Experts of a small language model: 19 layers, width 256.
Below are experts of layer 12 (counted from 0) of a mixture-of-experts language model. Rows are named gate (a neuron's input weights, with its number), up (a neuron's input weights, with its number), down (a neuron's output weights, with its number) and show model dimensions 0-255. Each number is 500 + 40 x the weight over its row's rms, rounded and kept within 0 to 999. Numbers have three digits each.
Before each expert's rows: a language model's description of what the expert responds to; "comes before" lists some tokens at least twice as common just after its tokens as in all text. This comes from a sample of Wikipedia text that the model never trained on. Tokens count by the router's weight.

# expert 34
Description: Line breaks, semicolons, closing parentheses and pipes ending entries in infoboxes, filmographies and lists, plus labels like Born:, Preceded by:.
comes before: "\n", "| ", " |", "\n\n", " |  |", "|"
gate0:495544494508531513519493502514448462487532594483447498449506472496459490543533540452478494516548505481438386478456531506488461534448523461531457526522495508495531542537530512560491485423508509502507612517577500520513504526477484462511523458478437556500452529552512509557571499509537543469495594476454488555432524535509594560485477529426475542460463507479460514480496461515544521462504477534462501493488498482495488519482503432455510377467600482491498524528601466502488441560582437467506579549515590517437478457499549493530467492379547491476528476542465501526527540463522556461563490474513499472583479587526490546545501514466552511589456493442545570471489476471463507523515464469492543488606522514471543511530475528556521540532477500547481493485492470548478493519452494
up0:507545461535499467496484492420488493482472491453513459584461532445532604523432386521484558410510498538519492545525344483520434482496538542524501452501513521521496471489570510493600577516463487486482478500489480523514428459460522525439500525486558491520479439450540450559420498537468569493469479580502500530516459504526512479518432442516532536521515507543488501620477522512472507504468542544503448518485489505561510501474505509518483545523476617510516439480474541496522472467525452546501490491473489489460544493550455497545485451524471480565511467486528501462552458439427455489436540526448438495484505484521472516408474467509488492498587460604545417444463416530483469509486518531472480491459479462549508518530513462507513503474509463463487529480513505490500437441567527
down0:504477564411556436519522456537512411449498506526458522478514524472463488532435502422435460488487520487473429465471493456451557474475564510545435457486476399539467519457473512510497488505453482478487517434531519490533533483472586501544447485511530526475511513595516597487488483464471516501495528574481502477564429527542474493472481500580564436524532429499484500517537465484483490535494500482531473478511446535461555452518519478532471479506488511497482587506501557508560503546510473403457552475444519510500525495461421489551532502486512591481544474445524534505533481444491488487540514526412455512563435623537529533527522469487557540485436477469454575507451517472465420539522525516564490518499529440569463502478540501475469505541488584422534459539571518489452464505505491

# expert 50
Description: Cell separators, line breaks and semicolons in tables and numbered lists, plus degree and coordinate marks like °W, °E and ′.
comes before: "| ", "\n", " |  |", "|", "27", "28"
gate1:484441498515517501461520442480500505476523495519534591569533516452470408567475500515488491517422498548498495466489468466491528519517458556510498485572569513499527514476473460449503431483479518460538549490514503468411532493512511470581374545502515445539473491492489465573523540466486581524485502482490519483527455433434453456506517422531508502544513476487478487427513449506500485520548546483480547502464576503486524471594503438497496562532454485448520495568565478520415502475507440526470503536484522527576534427481521494556441464535502463505393509525531504491551461499512480500517526521474448477511527464505481392516537428427501443525413533545552525542563515489498455497473567450527537501528541517589422419497448490482488542517528451538451493507474459560504430494547470
up1:468491513520519557529461567467510486535491507448489535447471493423529539511492464461416496506432613503462483494484492470522483593500427527538532513495510476487522498430526498534483546486476538525444543523533551512474508558486430503430509543531495479623397473494488437510460483450519527487441542542483474496467434594464440459508503491438438535531478454447386466556525490529506454437513489494533479419590406494472432558448467472532507492506575518495513434515486479510451426437525473511486486528444463550491509489516528507474509431544541452505496516492520474519473479469485508475521469477567486468532494515495480490535496452551486519536486435416491540485513405493405497552465460438513546505502510498499514456457531562505445492531518498541507519438535467562476564487546489
down1:483518449555536506554453499432517443564475567453525498496472450592563504488570549505500487489585452508476550472442443552533463516566534500472489537526481471497548491488501505498486519484535447443533509488484478581478462489485486466534520543541476441528451454497542525437503437473562506520503523488423434470539490493489503463518431549463437516468498448468534474522502575560477526456437417473436550499579492431545541474462548473541463534479533513448539551490544479488481524502490542418463533415518461538458480531462600473511468480416505523502455520528441418584477439498526503529589510451465447475526537549531445494557543472534518562541455473499487480498571443468410502493489487477485519479509432518527521570492516470517560437472577492490519538507515495535492485471497478

# expert 60
Description: Headers, list and table structure openers, such as ==See also==, "- List of", "Scientific classification", candidate/votes table headings.
comes before: "\n", ":", ": ", " |", "00", "=="
gate0:530439417419641498522474434480530484475462463600476519555510568527505511444535512566501548494498538477494500503501529562503542512595536488548485554536548512507569474445484463470580508530417519470489475526504585496510418465459461437448452526480474551499479497501564515499555543467536489513566509452541510458533555505514529487534467493529498532548489500559534503532534442507547518458505485539513479436407372544515487493550508535463402524487497503492569490556536509487581518480486537452477500483485570475479512557508503524496494489426554514545551537536584509502514519512459557500493509530513561583530500444535518560553496552474542554438467466505491487467571481490544442528480512504480527518461499467533480530524442501478547423502494504498462502448505467479487445447481467
up0:457502517475541522530540480539545496544497541541551576475521434456511501529429493523576382491489522458541483473447571495466501516565475587467502486518505470494473505359494569499466511515546532553476559490514540532525472522511500506480475447469534507546544488546476471490515610505480495494513579456494505462496515513500539540515523478601517459450508468483419463473470531503450454458511532518572466488468477487553485573475457516453523524596501532448567415570475557456418517512585448444523537544466505426452479531496492488488532473474475544566536449520530528465483516499483484509493548541489537603448529505509486461464495414495511499447498505506428586470488519448508467456497532485540449477478473524494471537473537518419485502571485508496500463450477436552466488462498536
down0:485547485422461529478468518479526486570459464467503502469544536503604475570517590473472562523482495505514539490430477510397528533546554488527585502478436546437489468535477508510520503518497453515390498419485501504527501496503467504473563461527544498407519534490617517510475486471481497511454546455472517455521438478528487487470395518509491482474485562459504488480525486547531512521562554487470517517498494541485539534515456538527439551503551513564510511552546510512502508557586589450513529538513458449526533501445588494568511508508488510433566546476562513484549468493521491477464569496511434546525567538557526573437472542512485509536531501586482434518471456497412475485547538480502508551507565507527496480485540461541556450484467524507533440455501431531556504530504531

# expert 30
Description: Line breaks ending table rows and cell separators in numeric tables, especially election results, plus digits and markdown rule lines.
comes before: "| ", "0", "|", " | ", "|  |", "5"
gate1:497502478507496552418491497485441467484495498582573492517401454501495479474521562512529477527526426465536541481471532467500455474496492584468524488464508543512467547514549581456510533497422492565426554517487429547445462470547514511530501572570506530479436479540496488486568497464499513447496544438496440509436541514443601431507501481543447417479530455501522526458504485550428524442505484456548491526507559457518496480521576503498514505433539494511520548424552577471510490443493525507515499466477481435496510556550566553521466468457464454501495467533517552466464493434478595472447469455468459488496578432523435515527491497533572563484477570495474531616548539498544476521478531522523443523482519521535509467463455513537445499551492451538496542488535507520434501503458496
up1:539512518434516481475459537434454544583445481545502504488464525492437509472458595518491502560531445539448510532475517496501464464437521479493478480539486562508507460511420618559508455558521497509432529516590430487446489510589488464486454538468484506500487526554470493508568480558508530513473540557482493484503516530506516484490482534552551445432485499500509494498456504553424467439571436464538455509562507463511508497538492452518618457431550502576470515454534559450476530490515500513517503536512521482473537514508519527612446479502458529484488450542507544485537454407538510485532574464467467531514486514520507492544528417468493530565539486465443508552521504467532439534548464447559438530507522554497469501552481493541494516433439489572495531474475479487457544610466510
down1:429465466504532480465512515470432481512570457552507542475398476547417435435509457534552428509572423458523529497470577495536446530494460517547511477462445503461509602523518536477510534498477422529442433487471463462439487531544488466460464529547449471542521507474487441375509486517501486521470451484552515515496453491475535453509519498504465457496497451523460492478427536564527615546452501562522551427520513449488536514552503494494454453567483523489528568451509568459565542448564472491506513480519555487545420489536563542497519513478452495493555482506441526480489557454553435490508499525459488474527483434490441510518516473545502514470514538516427474489484502469545547455543522450418509446467576468447492531483553459500542480443548478462514541505507477538487494464497491

# expert 36
Description: Dashes and separators in sports scores and stat tables, such as tennis set scores 7–5, 4–6, match results, and squad positions DF.
comes before: "2", " | ", "1", "0", "\n", "6"
gate1:475542501513407466473463469527498504541441435551451528501495516517516520470532536467515513483441496525570473415472502448564528515490539471495552486512502477463562557530524504612496538503463464477516459459468517520569493441535502476510522470515510403487505500515492461522519522467454529568445506482483470592514514484497439551484489482461441483501529527466521559464538455449453484412505460479525560461495463488396534534477543513452475489551539477516525465499530487551512504490371459489481510428486530523503465554468544469522571545518507503405485492513470521471500468527486503476452467511617455449542557455538404519517451457544483451468521422461531437396478505509523490574548511475470497561455534453494486503492518555471427550454483505464535432530504545496540442508531570
up1:540450494463550470478512486576477464443478543473519475470484447491493477532460447474496543455475503525522536539524401499470448570557430463507495502579512533486467529455535531469492442463503544503530547472463444489492538542433516580474435560480441539478548485506512565442502464530459537479543479532614517409483527496473539531530499465466498540517432496509509517579506468478552547513534602537469479560462435495483444472530492473482549476506509514504437569533529447501467503527546496516512493554516437557514472461552524460407480519443507570589473537470513496523376528532507511546582464562494511505476523496453570539445562527492490539478447513470503560578482507557488524479444522508520579480520572540484480451499471549571507455509543495532498464444494464488469529490495508
down1:549454430421492487453536490412482473517482575382581451509519511496506585560507500448501497507542485498550480499499484499445523523517548467532467532475488458451473460451514515369546500530487555506491511465496506510473493542585457471490453469487470515515449489455452537450500548518467513467487443483561497456468491543465503557483521437523486457475450514543558415532491506502485483504472445504484492520484569513521449503528525484528450461491465494413538466535525548568563512503488500435516550482443542462470430524500439478487533476508465454501447453555492496467490544551478605533493499473535551562510511523498514481476509572478500488486515528498483565513469554501393465462503500518539565406492534505499509485503537549473476461451491587442510434355537542487527515525485425

# expert 41
Description: Spaces, commas, pipes and month names introducing dates in infoboxes and tables, such as on, In, March, 15 July 1991, (aged.
comes before: "1", "2", "\n", "3", "6", "4"
gate1:503446439440453484451545516491429484506498499487549610543508448465435459417502589523461536542536548523448477464543486559491486520537502499523539573513457477459507470526495499494500424527462445467500455545481482486557427484573492472440463529493481474478518546508563454492495544521415461450464467437491463458480558511509464567489517520464505449558521494439481557396562512544505588527554555488498517450528485461487514464499512469512418498457523526479481491441521485502492521569512397521551505478583531473497465519485550510481526545440458507476418488524510603524465491519478601434448429521601499472467497533512495500472546514459476513439545525464482514511488499504546502403510525557492542539478521538501487512537501513510563470522429546474479424501518530463507541502487480
up1:407463453481452531484434526444484499489536442479547575494473467518431463497617530485533513495471484440465546440530491529535505507480488458542526514543523522474515463519487581443413492545494552431486528552616532488499507484565496522499475493491493522525501549546483464536492564542433467527474446508501514442545483508505469455490448508473545521514525591477474460455505492444486507447536518469496565527472488502543488443544588508465470459475455520509475484472501478541491511466458444534470455527526513536506464559529499493562476506435412493488459420452527566538532394547516593508517449561496378464558473560478493503495507488542456455484489515538515508508497484465552503481542532542531483513424499495529591443470459467469531372486447547466488482501554518488511510484509465
down1:542490551463483518492526493501577493533439528553499471572537524510500486513390538515355507507523583539525425551530495462467453489477457471489411522479602531453478498559600474543499441570477472513515465517493456536564469438538516520504492530461504491486536564502528460468493445488525397491464550483472471502480451457507511489520529528504497492450462491556462514487534476518556472526516530557533482561555509540506470475500501522503514468479439486548490489498531512446497503506485445459494467445477410482511592469511524506522511460462530558495463488505431478519546486499474408496573507474480456451507525509514477457512455411464475534534558481487477535470493548525548492553454480492516431479508507437442456578506484465444424502477467466543512463436434471552547613569509494